From a checkpoint of a small mixture-of-experts model trained on Wikipedia: a softmax router.
Below are experts of layer 3 (counted from 0) of a mixture-of-experts language model. Rows are named router (the router's row for the expert), gate (a neuron's input weights, with its number), up (a neuron's input weights, with its number), down (a neuron's output weights, with its number) and show model dimensions 0-127. Each number is 128 + 24 x the weight over its row's rms, rounded and kept within 0 to 255. Numbers have three digits each.
After each expert's rows: "comes before" lists some tokens at least twice as common just after its tokens as in all text; "gets" lists some tokens that make up at least twice as much of what it gets as of all text. This comes from a sample of Wikipedia text that the model never trained on. Tokens count by the router's weight.

# expert 97
router:150146133113141135126117122133125125140114114121127060146142115147156116145162176152112123098142095123109168147117147151111136131167120132131080143122141104087130102150092075101111150128124104171132104139103139152160124127154167139157094151067182111122147096130141121121150154105090158137085155078076127133099127149122088149138104106108162127114114127153098110158133141116133142123104
gate0:135138155160117164135130155117138124146119139158170087097136143155131095108165155159128130100153140160141117155125117097109152150125138135144130106168138134122171100141133139154140100141112119149122114151110142120152141121140143151139137144093164112072150112126156173140129139088139111181080113136157140114142109169102110135161141067156118126108103091158147138129176154118128183076117
up0:151147116104109150091118112141122129139105180163162096100137120070126118118159125128115107111134119136135123132117173138111110104108117119135113123125133102146082135134115126164146111163117157103164155167151127091144130088139153151135108114110162127117059105134138155103139133118147151172151114117119125066127111177170142179113115101125148172131094120166121137138098127133118073107134
down0:106156139120117112136142178112160175158123116155115136131134112043098124164127179123147131116161107164151122104159172150077139104164129104182116139140112118139103116129101099161153134132106100120166098156139156126140141134100110165146129113113139090150129132096127114179155103121132100164131132113119130143109159156125150154129126119088127164158118139124111138140155145152166147123123
gate1:109093119125120153132145147135139198105163157088149123129129129133141137147153109123116129100152130125128150134094140154113114161142143107109164114141164080111168112117138109070113135105154125151140126128080155136148115132164132125098121119109173137168159089151103101193144160114118132120104129107127106128098132138110117155123090091153120112076121130129135103136092105148097092137071
up1:144108146092109122108154150116159139174155153155176134147124104117115137150150164109157090127109098115169131115167138185159106146110117138101130091097093157086143134133151148116163109092121102131112155096133083137076129134155175116113134132119132123106133126131116130113120133163124129156131089108145085131101140146095198158129152110103122155095112106125102122126086137138122116150122
down1:125089097088117133144105131124169139136136121135100132132118089144179095133102135104119154142148112126148129125120117187136116175129103128125162159128152134122143137135193110111149109080130148109133148180117123100116137139087140165118146093174180146137122088158118093107104114102110172143135132146163140137153066113114109154144105137154134131130119156148152135093141168106116145132111
comes before: "ed", "ing", "pt", "ence", "ect", "es"
gets: "fer", "ce", "ag", "oin", "ac", "un"

# expert 41
router:172159120168120090126111116143129131104138124122132156174120118109092138107153135137085125124124113136127103136133115124126153144157135127119112151108113144154136135122130050168112119093121105134128074139179143120128111086172119109144114124083156100136201107119092146092123141140136126079156142086107124107090124119116151118159108127154089123097105140091108100127087132121149145099131
gate0:167136100145130082120136127118141116125152139120137173134090120100111094141138099093078152156126150118130132166150145154157106195150138117123104113139111144166152116096126073145123074156131128124118108119158144129148156131122130114153130135098192131142154108141113117120123121145090104067132128062137110130105103109143142123089134128154131170113109148127152132106099122147092160153130
up0:086132128142156170105154123173150125107112154127133131133126154104129139087105141115161114159102156124137134110154136110155130134072155106123130160110134089087117116179132139151128139150087120124111135130157061131101151143138105132136114156115143122146109146134157094129102104146106138151117100124157135149123140082095168125131156173083124087173105129145113159110107188150135122093109
down0:139114121084125092167169167129128092113112124130108114169128157096158112140148117118131118141128128117122183082124186127144157118165168150134131138163151152121147168108150073137158118125135142054129121145118115139159141136117156088118130104128165148139147123128139104093156116123127113120130120145097103101147119165125158116069161107145138130118132170120118167135161137136144091117102
gate1:123165118152106095120093125143093132077114075139114156181142137103134089162157182138128148134131153118117128123128110160129153157110103108126154123162137101131158137116136120162128129104134112160119079134164134109079089077138152139076131136120110108154117124169141117146107108111124113129156127137131120091095071158098133104150136089162118126153126159136138158115138121120126171093121
up1:118172113089120149090122131136140134172125142132146128068176125194110137125096129118083138131138123122135122107149153142100146123128103125108105103117137153123111127097128173125151177138115111133131120155111110131178162166104102125157128106146116107096095118102134158145126135131142129109115161176149163186140159123155137144105102138123158127129163108125190134104108161110139079142138
down1:101120121134129148085122119073117127127139117141093120104134143134147133131142160134110186108166127143121116143137122124131156075134146115090151151121140141131171105120088102125117102136127091094130151157094084107129176133122109111154169125137105137167151129168147086141079123105137136107143088151157137146185101139139117113163104123124086143082153155110151132132130117166116100083111
comes before: "ion", "ed", "s", "or", "ing", "ure"
gets: "or", "our", "ent", "amp", "ect", "ct"

# expert 75
router:143137150118115125141117123134157138125113133141100123170121167159168150159093131158122128153081111142148103138126110090132132114144102136088128080138100138140143141163150161158137126043162138132144152128117104114127110096100126105173113117134118088108130086155102085150118099138142127140123092091149089140099080139149137084138129127135157150098156131125120134121114119097121089111180
gate0:134092166122127122142132116158152121113110089119124094141118113116108077133113136100142188092141124136155116139138094129092149108141120098133113114160123143123177150091098132130148122113112115107170151151097134147123153118130134152121126159117142129144138127169145082142171160090161152153101151107154155131112137059142082108119157136114183086147147103110121157101129113162107151115148
up0:123141128106106100141148130153107117147149158139170169137135123126125154125090100135117109130145105115103122102083141141122132166105138117146147143136134128148078112108114065122120131125111152164131116133157156115141120104181156129119111127164132137087077074118151120130136112147107122068148150122123180129134169084112158141134079103102155161149100111118100118120110143104158126170172
down0:148114139143122160125108098127092099113117135138140126118148120119132138100128113186112122107145110105088111108103118157139088119044109146110086093153125130146100166138145090111127133150114146153108113147130144152137125140131141135106097089095174141091099137108162103112124136112098121110118106118136149101109152066163147114126137144062086093110127122105088143124129142098107117141164
gate1:130137175136077167175152142126129122109145106106117119088162132129086103116138148087129123147142145126181136119101163086167137111152132151155114089132061126084120117103157122137133093123104095153150139128161114116138143124139078132124166154096093105157098131178121172130179108116135146142150129103123126100147124135147126117126122126148115137081123137123117094109110104151109112155125
up1:125120120110113134137132150145176099090144132128115104146067108122121144111099129165146115113135090144136161152176096132128178155126156132134120131135117118181103094132089138126146120161115100134138126135132093128180074121113155106083103119148128100135154118112076150091142155108107126131156133119167131146128122094071155151083112155103110118166141138138075138135145140137142096127128
down1:128129113166123172142127169107107081110132136098116130118116082139124166104122144148090140121138110156124140107124123113133130176149137147140078112136105140108102131111083134107111129194071122117129101165165120149144134159122156160091110121083133075121145138137124152140098141111134110094160082133150094144127100142153125132096171149094152128121133161100093122090149148101122121118126
comes before: " ", " M", " S", "|", " A", " L"
gets: ":", " |", ";", "=", " –", " |\n"

# expert 8
router:153087122183095119090138139101120132177102124159109102128110117107111133081123130154095109115107106098100133142157199073096101109146126118108145091150167151126151114090126142141126148162112174140148120118110127143112121131150103147111122133156111115133130119098107083122151087116112121122154148083183150151122099158139134144119099127121120119096149106110136116102130107085160132115098
gate0:126077091140154184139164096113169117132135106114147118087106126097120107138136116119131097167090123115122130151165137102088168151147113094125145091128140134146146160091097113154119123103166122125102101077101110106110150114147136126126103144113179164113102123142127095132148114086113116130152138159115082148173140133143084107147089136132102136125143163151134146118155105110147100157119
up0:119110156108099143138174093102187085129158134134154116102094129123080133112109129147113122134086114114129149182146119138140129092070109131129117076148120112153114129117109119144112130125163121119109124123100104138120104193128120101125123167159162124141109163148108157109109097093121124135122120143109113158165129120100105154107124083068145157111122137162149129115136128162165108135096
down0:116148122106132138101118106139114137100129120115095098147090106118124169136140140092122159081177135139130122107122113117190163114165124162076122153171113143113127114134111130137165103135120109140135094152161163124178129119120114114087141136166111111171083120130101110151084140104135131105149152142091111107117098172119159155126128155106144104072119108117115114100113111096140139172118
gate1:106126124155119138140136136124173124134177145106125141118164145163094143079136125152132106104092135134150144128120166112126119134141098141102163174138140127171167091134103119097151111113154144110115128134159135099177137122158126145161114126105143168081136124128106133164142144131116097130157137110145130127184142121123082153127167119179047128128136101128119161116138102075136125115108
up1:132144120140086162127127122120116114175133133128160170171110133103161090125123103102100168079156052147152137093157133141125101127119131168160133156124075094122153144155125132081124099131137148155108129123089145103110144087138109147101149144139153140121146093109134159143113112151100145130130139111121100157116146080171107095120072112117152098148137124143114133119111130148119105123107
down1:120124111103128123118115122139087146101138117101165099147142132174167148132084126091075110117172114139109154114093144138167149120146091126125142133098075129121120126125095131138105148155132130072110127129106119101130181114108135114155142119150119155081103120105130136119172097168117162167126115129124136161120134127126140165081098140114128142160153106072111143104155097123120146170162
comes before: " ", "n", "N", "ice", "ne", "per"
gets: " O", "O", ";", ")", " up", " U"

# expert 6
router:083162155136145145126127135136146168152116112097114124142154119165138148102157166099152133141084145141151115139174186129181108128140130072127172139160168146165108137128145112152103102137151118154136138129144138143151171126114133111121146146109109165153110147113107155080130141138123088120148115114090118178105135107144155079121168129123104133132139167156119151165154115106127145115152
gate0:105156114133111086147163117123180139103102099124144096132102147168113148136079124137121143115186105101145161138137098131182124147107093128138122100115152156145186171122119098124116140102180101145100124122166145123107149078106138153162133147124114134145103107120113102104127155162144125168117146122140128109135075119140161100095123148141124146111105119132107105080142130131119113127082
up0:121170106111126131115135163106110112140140087147128130126147095129134134138123107110180154119085139073088141113081157139154104169107110127098114119088103132122107137098109178138125156112140148156103084097143125148124112125134163161152100127085132106118120146121113145119074150142145150170127131121137095124156134203166147143114145103151135134149136155102132086153154096124137151104131
down0:115157134127123090113102119118120074095151125131101155104121112114121151135133137150154083107134137105124094121120107103096118166159130126148142120116074083096092116134099097166101144140152155129090145116134075129112137103105144100129111144109114138175098122153166090141124165106122154185118089105127126133120162118084111125122119144117152106147167101124146093103103146077098109133133
gate1:137120092123124107092149093133122127166134125117135140157121143133116101128106130082156163115145150143185187097156112147191111134116118072116120143132115141141134129069125113179113151110147161115101116110145111123148131118119130145077129151132112114148146092078110159145137102117126129125090104131131091179092063121152151094115138112141141119101130133135140116101144132136105116090137
up1:118122137109120144090126156162123145118118164127159148125153116098179108133163116101111167141161122067154106149142056116080172133139166143151142134102107115142175116121129128097106140170120134112126136162102109131142125140103122159139118126154144148090130133130141126129131125104152134096124117108114140137160151178151169147149096143144137105142168160087166157133101099092128143153096
down1:095119121174141124133094161163138110154151100127121108110129131118120149133140152164116131144084125115112188142114114123185115180143167174099109108106091101127111094139181133137123103139112143110120124141123174123129083126140127139123139127165167136106111123139189100145108113111115108116138131106107107115160119120093137104088157124091177140122137132127140127138132163111090074094121
comes before: " |", "–", ",", ")", ")\n", "."
gets: "8", "6", "7", "4", "9", "0"

# expert 46
router:138163145125111107084181116124102144161090096133119125180077144145101126111099168095152151116130090130089111116158132143096104157119093143114134093139113132109184181124116150102134112149122096148119148133111106110117159112158140110085067135150139098117134143115114132136125119099152153084170126095146143147122129163147147124136116114117139105108131137109105098106124160136163147165126
gate0:134138132096121113114153122149119150105134147158173121127145127134166106166113172136140146168183147124149138156105154110123087147122169149074117146124114143149155156124087148114128107138134085111127079086141162125147150118119158150102097131150154116178156123095118110110122156059103156108138103094157119135122123136106131120136125125144111122117145138114121102135086089105128162144185
up0:123166123111146108107098135105163104112135107155155133129129153152146145118128140064150100082143118118111157115148152115159106144133082131148111115102167114122145139095100107145104115163090126139148163099142084110086128147135126165112163129080128128106144160119131140078150127119094103098133139091141079116154152120118138114140146149132101196167155120135139105117102142088107143136151
down0:119195100120097177144110138115138129110126112140162148151098149133088125109145149131098115121146127143127141078120132119136140107134104106095141121168148139138153113108106121127104117170121065113137115096142075094126157173098144136171161123162122123167124122110098099175108122080118145114154100122136132123130115111099118111195108117102163136144151115124142110166118143110132167105129
gate1:111139116122146139074165101116128159157134154168158118093121181138117123161096103159135127106135097155131130136114145143142123144168157103160119101159132152129134129061116180160124141119161148147119137154118141137116142137151175106139069142133141140126154132077139103116150110103162142128128089121122126137126107160131183128086134148132171119107133154163149164161105095148124136110146
up1:125118092120156123125134135148119093104132118108046133164097077161140134174123127141117140137153141077158127124128125111159106091132118106136171125114127105135091123142115169121158129139133091138112080127160106145145123121143095158153146120095134123146130196162053143132100160123144114136186114131126127156095172117141124106106126107108132131148111157121110129112128139121152119135109
down1:108148162100098098121099131116126133092151116090103081090189145098117143136151131154124116145102157093130105111120134104144123145142181105108132141096124168087123128145140135121091134152194146159139127133142155134143127152112115114134163110126103125161179126134158121103088103136134089094137106122124120123147115141122093113116154150136116181129119100137105161191143100151129122095108
comes before: "p", "h", "er", "e", "pe", "s"
gets: "op", "ap", "os", "ip", "ep", "P"

# expert 52
router:114152164141152153156129131131144092151101118158133147142179102181092147139123168097112090133142095114133117146132123112109107118175163112117134134119134138107158106126136153165120083158082169114137080103142113074108157143110096103119130149154118118112108106090100136153168156134095150145091123097162099121101131133150137129138099140165146149118156094115100157148137133121115106163128
gate0:133088148116106161124136131097103148102125106154150105129175126119117100153162161129119127116109188109149141114125137073143128170135151150110124114166179131150098120101093149149141153156110143120167092174130111141109117137108131094133112140143139150134110122163130143132144064087096106156091125146118086133154154139112143129097154133119110175118164137104165111135158116154131096166121
up0:131124148168178099159105148102110174141154110109121122112149133099140149105152179127152150150134111158127160148113145142184082144108133153131143116103148146076137153135156125173144137132148126097163087154151111103088111102123107132177115124129126157088103137139135122161140125130120133143123139137142140116095148106135136146141140084053132129102148163125128123128095121142081152090116
down0:109140110152106175103066122126150136097139124175126106113120141098101088113110148118110111122143151103096087164133128141152120098135174132140140170133192111129145143139138166140107126111191134129125130095146149174143190145136078115130111122162163153142139119166131136161117129141138128120145109138123151084140143123170130108115114141133129135122143108080125159178130127118113141164116
gate1:129150166119148115121085153134135125124082102122119098093109090120136125097115141126135155134081146079155135139153137147133151151139126108197149099149152104102105137119132086151143112103129116179161176136096151153144102114111138109136096101113124122128126119168123154118166133118164138101109139150106138101116091085163183147125125129163140140086116132120145115145115135090144157174152
up1:112124190117168108138124098086100126123118142120130111101159123145125108141091187125120150108110126133161108101164119096132122090127115116122151131124119125128139131155089102122113118109135090160135160111106146079129142094106130132151112128119166147156129135167167144152164104124180122121096106148122118161117132101138197135134148185139125183142154114107097122134165107115128101170121
down1:114104171130149146119120114135109109109145139149095151143121097163124130112080094156102138120129119207124140106119125113140129083159137150119132124150132122130135134081112163158141135124143156129164160118131122175147121154117114109139136138100150135121171137115111121116158129108158145113108164140170044126089114154107117134132162130115180142108180136109063130100115132148118107128126
comes before: " ", " —", " M", " S", " +", " N"
gets: " |", ";", " /", ");", " –", " -"

# expert 107
router:080119140132141071115135098120106129141162132117121144149137115143110109105113168136137113168148107126098110162204133131134088114109097144128163116116109123115160127135120147164112126115129135080099149156152142156116120122105129183153120128131136105103127146172119161169087104123138117101115112150178139141131096143144109145142164163096191125132121152109144139125074110163131150149103
gate0:105130146127105086122149105066153154131127139141125087155130122112153106111164127157121114104125109103180084137123099155132110122121119127115072118162099105160145141079117144161130123157139104097116170156144105133168107145138142149176101146149145132126139141140161117118140122112113154137166087132123119117162167161147095104111136132169133151152093119135151123140139098152091153183105
up0:124094162135094128124106107153174097140103139100151132108118149149158114149152133108100108131127085134137096151160136123165144150130161106121125143139130147120096113083125157116112172095161164115101141120124130114105156139157104091146172093120092139107146138115144119102146113133149147096149122112108130163124103126107152133099105060058095154125147166154085107146127114113147095130148
down0:101141107168112082170124143113109155070086165116147176156124130116100136104122145131108166104122159122113146122111097108189133141118124101119169119113127127113145109089102138116150136130103128116116139100087146144119146103148103112114126145103136158096146128143161103145148136114136116157104138113071112111152166139147106108165148150137137176117141116165102147158095088079154142120107
gate1:119160113110116080109160093107111110125116103164107119103102156151138114146151119133126147128112111127121126141142193113119092110090094093112145157129169145133152120127101085136110134078105119131126106105149121148117107119083161164129085125113173138121168103165095125177137085150133098125113150142143119112143117136130096146140170151132122161119097110169134109146134116144114119141057
up1:067113080155105083096124149155137097129114125155127112092141168119160126162140096139119095108093123163127087118115114114134148110125081125135165116106178134116191178153109140125128127133152125114152107097105137138095135154122150112162149121121128140160105149098174140157127124117137170149158146107085132141110088131115105109110124087131115114141113131124141157088136134120140081148114
down1:084128096092139089098115089107128118117124125094106081122113112183119142123085104117137125163113188178090145101114119137146125088159116121105150149105160112123160105153115121101143137119109116163116117118120132143115154082176135142095106105120152149112141091125106152125155138151111167156145125155168100146109124099118117154134166120112110133154121134139111130124120091086148168168124
comes before: ",", "s", "a", " (", "\n", " and"
gets: "y", "ey", "and", "k", "ay", "ian"

# expert 115
router:136131133112103155110085132102107150148153124130147108149164134146147124116119177148114156114122108103108116128141107161141096149101104090080143133125142105124148144142124097084130140127126148131133151100164105145116104140156139143134073139137129139099120149095138121097142106152168156123117132110125151133108065096070132114182100088144069141098095108131105184117149132112143086138112
gate0:129136113106168111136117158143149108135120144069073154145147118130091124101144116086127126107093102100098120128104117121133131130126126133149120112099105189138117127143135116109111118129141083149125175129142103133111117124119115110104172116110105145167136102117115184127134151084150133118062127097147144171142143077138110105165156168141108141158162117172149134108139098120097111127092
up0:174136089077168093137128121135155150142114170092099115165115113126132166134145045136107154131131142113100101126148134096081126148127120139136125115089083160167130130144119163112115101147169115156151121112101127091140110164124123109171158116158121134142114123107131150125095139101142140102120163060131103123145152113150100138128117115130152147137125134124127144108128099099082148133123
down0:178112134095106124124144143129116114137182152112135118127173143122118103141108119146135150141148126131100143161112096170123142135106152174110171104097170171130188163121118128125114163140130145137143123122120141109142138127171148135117130155158139130102137133109119142142131124176139133100145122156119137112135107099091111089165101104119077086112113093112139154100092192096145127108074
gate1:118119148095145083139056163096123172114123110132095170154165145132105070115082104138121116109169099079157131108137116116136129155098159072129101121141142109139116164103140127129129120147134121152104153108131132151114162126154124140148152131101133113123136153126122167127142123122151144133137116127121151113128086110090115147100167145094142147127122114145084148130193104124145090158152
up1:128100152129132157083091149113114105114133076119166122101173138149176129091135133089117152114163108137124130115100081106147158152080118135107136120103132101083155155065146137083124165126141118097166140125111104176130164139120157109156153147141134092136165130137141088148151157095161140123151099164111143110142105106118132127155129137151132121133139094146090103130129136115124113142126
down1:113120114095086164092119124142104125108121118152116107114151117079141145110127131157119120125155119104126125135129181130128118139071116128117108151104164124167152177112136117171174180108131152167155126052177127137072130156144128107129103130135138131126130115101139171107126091134150137119135131123131121151105143171113107127119114136147095189162114121159096145109125154151121129138157
comes before: " the", " ", " a", " his", "ternational", "form"
gets: " in", " In", " on", " at", "In", " from"

# expert 15
router:143133139133101116147095115111141163129135145153119094168137181151157132136114149172145153142088120144120116123136130094129124105136104150128101112131099124162138133139125161155146118074180128115151088123099109139101096101094122120134128105150108115122137088109112100179119087128139141160110094110177070152086072154138094096144138116098131151131119115152122136141124117109158128106177
gate0:130100101134137139114105121138102172099172166158115139157154164127167108108133169118125129150160125111137145107158153136131127129161103162144119133101131109182155117089104165161161133130135087131149116152085157110130146133108115123124147163129159154152129138111106125145144088118104090139166100116138124173159134170134098112125120131093072163163174101137133106141131077144133136146125
up0:157156149142107123134157150150126093151087131098118170121106113103089122176135063117092124174112155140067153126115091114120133152147133103112138124189135187096131135131135138128101157159135140119135129122109094108126129139135172141121157133141114112139094173133158122122164154145138107110095127104143135132120116103122139128103091091165184105129109163120142102119102128143122147149108
down0:134102121152098130097166161174200155165156120151155108122147092108123087134123154114125154151141137120078135119146122090135118149164115135136119155125117147117116106121114126139108098119156054162104091110147131069131145137148124167148149144072117124148132173111139137120153143149111135101149126123119115131130137173081148106116134086128146157130121090102118123124113130107154118104143
gate1:135153087117109124163138086169088122120158138148141101164132167142163154123130130140155125127122106128127142132146156135107124094138150131090125099158140100158132149138101113138133143101109110147136148120147122100102087100118158128137108112110118129122184092077139137121114136100116130118123139168148129146117095128133037125106126152142075154116149152151141161154114069129166176145125
up1:138166103132108132123088123180110120083134133143143120081134123125127156093129152144142106124128134157101084128173167088132128142099145116132133096173136112161128122132111131120113088089138110120136149119165126112110108118110149127126097087098126151111142141072113115109105149102113108114147122142133142120074103137119104112140185128140077133148115140099146133127074078111148190129147
down1:101114118115124141136112124137169116145138123142137100143136125066147109092088108113098150121135132176125144104095107159098114133095157098091149130121127155143152117146096158106136187096169122125142090191178114114119090081132111163128113144131124125144087138111161172175126123137188132129114120148125109132102124125142132170145115173158122147145134103162150148133141139118126121134138
comes before: " ", " M", " S", " P", " L", " C"
gets: ":", ",", ";", " of", "=", "N"

# expert 122
router:109125093099138132091116150122147151105147121159173116160154170102149132145150164114098079160110101116073123118093110174165112118111142109122144104104128109097157102141118098108116121152127107147146122100138125115137089144091104112133112127147136168117114153166138124136105111158166112133113153149111158114126083106106124065150118119108083110141136104159089154150144145127138179114115
gate0:124144120157104096138129114097140144123124105122151129154131135144100132141178128117097109110077110100159109160118104176158117137126141124185113102120116096139137118115085110073137118156149144128126148086084174159130151141141132167117078162160157127146107162135145127148116171101100108137137134146085095082140116081130119120135117140098103139158118111106131098158131125137152110173142
up0:149117119108127144133143124105099133115138107146106102077079097082100153175152126103129100058116074135125107100143121105121084127101129146127119095148106172135144152132079124079150157116115151104134163091142091136145138108106127146134145124108092162158159139142131119114163093116132136106108119139143105113140122126098155114089098170128133148124122126100102106139120115172106146097138
down0:109164099171116128158105125157143132111129092141158106129109108103139120131147082150139113141092109141125168163112117137104144140112134119149124163139124114138132105165099132135110127169143169097139096151089145136076099112138130140143134131134124128131132165100154127106102101146096139110107080122079112153091153112159126151097159100085133139082187126105164118117137139107181089105113
gate1:133136111182115114171105069141143120121106183166144115126164166163123094139150126151131122173096129116092105128099136136171151110132064154150144116104098133123124144084103137091133112138076169112118153141091177130137111126106095113169110151111119131142120121138120162130127148129099132163136147145115135141107140144169164130147122135116103149119099146123113143148074137146114112113136
up1:146105125138154124107160097127124133151111108096096138085128134093106148121151139146129158134078124140090167126154115158121152099156120134140065084123114122145083130152128155118128150120130098092134116152115157195088083127095126172103147152113121102203121162145148121163134108100129120111123161136122121116139116129146117138129133131138145126140138118128126147098136148171165137105071
down1:132130112135143143139140069163187161129095182124141147166142134153142115167149119136150145168090147140072132127105169104149137130152115139136116146094091141098093108073087096081124121138106131132103122116124119144146078135128122153185139178116174157118139132113118114099152125148121077148101154116152125127117130144140130120138127120111129137137134143114098139147097110159117131099106
comes before: " the", " ", " a", " his", " M", " S"
gets: " of", " in", " for", " on", " at", " from"

# expert 20
router:087142108130115108106131104187067166134189149139147150176132139120172129112117119138139103110111154107123124124168119101120118100142142078156154150107148058078130154125142119153121128144107136094155154144103138161115115119139121186114119148094134129155147119167150159110132118140130098112169132141112094126140107142083116121117084155095147116120123136110102130122134108138114150145120
gate0:103144134140101090134141155140130101103148107172126114121139169120136093123167142151142130080130120105109133151114124169117174120123101106135141104094106093116150107132193107176137136150151136109148154127117110167119108120157117138124120173122124154157117140133142172130114110095206134132116096148129113061101129108157091115149160173136121126101143129143118102111100131137153146146107
up0:146125110107139140131141108146151123147186103120109109134139132140111159164136142143100144158166144131130128109147118139140084167145162134148131128112144167111116133112088193143138138095151153107131096152155145109131139140166171139114157124128104127105080114120079116102135135175142167157114131079138132098129152132121118166114116107122188125150164161066121180119119121119143120108150
down0:113135101126139129109139121121114120148119094121117128123107114134174129158091138123098166140119143076114137130173138098117098105157089161117128084147107170098133127129127110126195177104139141121068150117086129120103125120168107143128116127140127132082149086112148140131111094116141162111158139156163139085161136132142125102121145092099091137083149105136120124119121112128151128197115
gate1:116147127163142144069143106155063146131137100164148163154174125099145132102181145106106101085135116131112131099173141117145145147136087122132151132107184109139119108088132120126159117122158107102121138162076166154140121129112128149164151110134111139119178152150118094105116119144129120129135130154132089143159132121100147162117122178155149140140161092127117108129114103115103146120112
up1:136129106092178161159138165140109128111120111152128132111106142119164159130118176110120101136169110124145082127121117126132134106181105094150137087182100158109126117173138092151116117111170084120125133107104117129161138146117096099141115135157101124126182116165119117148136139127086120100095149167116129150145130147121135104141169106119090099138166157115126107142165107141134110155089
down1:109121124125153136169097130127111089096103167143102129121123164143113111075141157130137124149153113140118145158132154134143127108095112160141119109137108141085138087121071145093127133074114132174125183184145123098113153142116136119149171101116141140163142107079107144140112100107122124085128151104106122129182144141124139094132100092121153126119159133135113168115108114110082154116131
comes before: "s", "ing", "ed", " of", "er", "ever"
gets: "ow", "end", "ain", "id", "ad", "wn"

# expert 121
router:093156141129151116126148160116115110158095122163160142109135115127165142159117165106113101114163127145152145170124165119113113130150170101088149133108093144128148121164147146168182091085099162127141130110166119112130120125119133111140080085141147113134116158113145122151169147111137179138107105129102104115129103139137144111123159101158137116151103111068137155136109095126157115168092
gate0:137158141138158106100144106102130138154164156074123119137131144093086119153112123135143112126128090073117131131162103186092092127130143119104126108151092153174109100132124128170113088130151160155168113125125183101138097147105117124124155127170137162147120144081159118119099162116105142094117130095156133123121121119096157155125148122091131142182123135103115151143146137146107147119106
up0:118098124158085133138118110119132109118118107122147127151125092140142095130113137120119137068160128132136110138111126122122165176152117171153170134119111140082107159164109159125108157126114086092126118160143067105087090083148083129110109093074118175096142092164150095131138144150112105101130116137114143132101122118144141139094096095133150120126124082129119096136159122121114116110121
down0:150081147111154144098164117121160136099146148140133133128151158128117110107164102095157124089142141158137101095130118145139168148115135114115109124131110120115114176157133079117086133148138116130110156123107088169153116128078060125145143116150111125106134173118126160123123113138119142155132127166143159158142116183146160120120145136138124089094111051148139106164121134153126139129154
gate1:127151063167137092115140132142137120096158127129151148106164105144163122158110160135125120107121150138141137103105129148142122176128105166140166177100165149109084099129115127150157119133111121140104172091148121144111125095156112137122101124138150148124136165113141121112130182118125148124122134094114141108123127157179079118121121109157121136155147176123097104099120135196166116160129
up1:074121179110119125135182088114091133103122150133072149121184136096112108130158138148119102133109107180150127108150128120142217116143132145133141145107124121124128147107133146121140113125101081133151091146144084138120103142116126117098125122093124108138112128104141169105163118124150116128146133191116143128143109109124125141110164133153151138142169115150092097125114106109144176123128
down1:135075131100104126146085150180174080122088130132136128121121100116144110119158123129113098121133129181145109114169110173151119096098127097151153090159128125138159115136135111159129116136160128137118118130147116148108181120099117140081164135164140145151125165109115128111120157104174131139123112083125136131110109145147146072147114169147087081136138098134126144123119097101156129141103
comes before: " ", " M", " T", " S", " D", " P"
gets: " |", "|", "-", "==", "===", "="

# expert 30
router:083073122109120110178108146122150138117153135129094115131110121155165128092153205121110137127091128152143130141108166166112093137148135167132121151150134121089137166123110102144113163095119096107132141153120130148103116136123133132154119117083157173133112106126141127103131076107087137136141165160115121111120137103076113086131135153150141153103089086130129121114117124152144115133084
gate0:148087121130163077132123113158095121102156162110148145139154155135106168089146154102080122099085159131133117121095170088155112102145121119129118139151139115122122154129113123131115136111143096110138101155176139146146127133129157150100125103104156132177147104165114142134138130130104139157117145117138111121099130134054113142137144153078175093132103120138152147115119111132132111134058
up0:131074088120127093171147138140097106116129150113077094117140109159100125105085168120110127119118102085120075137140133119177123091139113113136082158102100098102138137082147143120127167107148100139140090156089130159128130127133148158144148159146106149088128149119154139106155151130166120182089129101173121125121166118134125102104129108125110104132111122096128139130149141107108102136126
down0:118117099093143109119126141111081103120111123100141139154133137131113117113179097107134099137148098161175113094135078116141150164127122090119128144111147121144095166141135101122109127141141119131155150100172069108084094169081112133141114151131155126185091082147130184129107138098136106105117120089132103141118135121160117117128131155128116128143131149112108087174155160144118111135135
gate1:092132155107149113142063152139097155139157156156104156115146148137188083140140151153141180183188113101147121078152120091128110093132136164103099162123172113131095118047128108137125122126146114107115091129130155120123187153093155144126111144148099137122128144145133121150131118124118144116127099130144123120115151150144119119132105133143123123121118130149143134145100146112116099135118
up1:104132153095112117109123134088145093149186113142092136134128126103144100149106184152091149146115158132140107091100123110147111119099111144142095106104147108137141128111133121124109135142150119082099147143156127097121155164120145153111115090144084146078122103113164088124162124149152115128143098128130113084146102136131114120129170120120138108086072082172122115131150110158153139095094
down1:108160109134078121138149124098166062089155136147071104109169123105116123116145116127121138103097107144168125113144102133113123123155079133117154150141144145101120091123125083150170162134138098129142155124157112129127143135157148126139157140140152098180140117126106134113142111125137110129110099131162125182106117138133065123112105109145138122116119105110102139186139100076152121108154
comes before: "ly", "s", "ed", " of", "n", " to"
gets: "her", "ary", "on", "fer", "ual", "ious"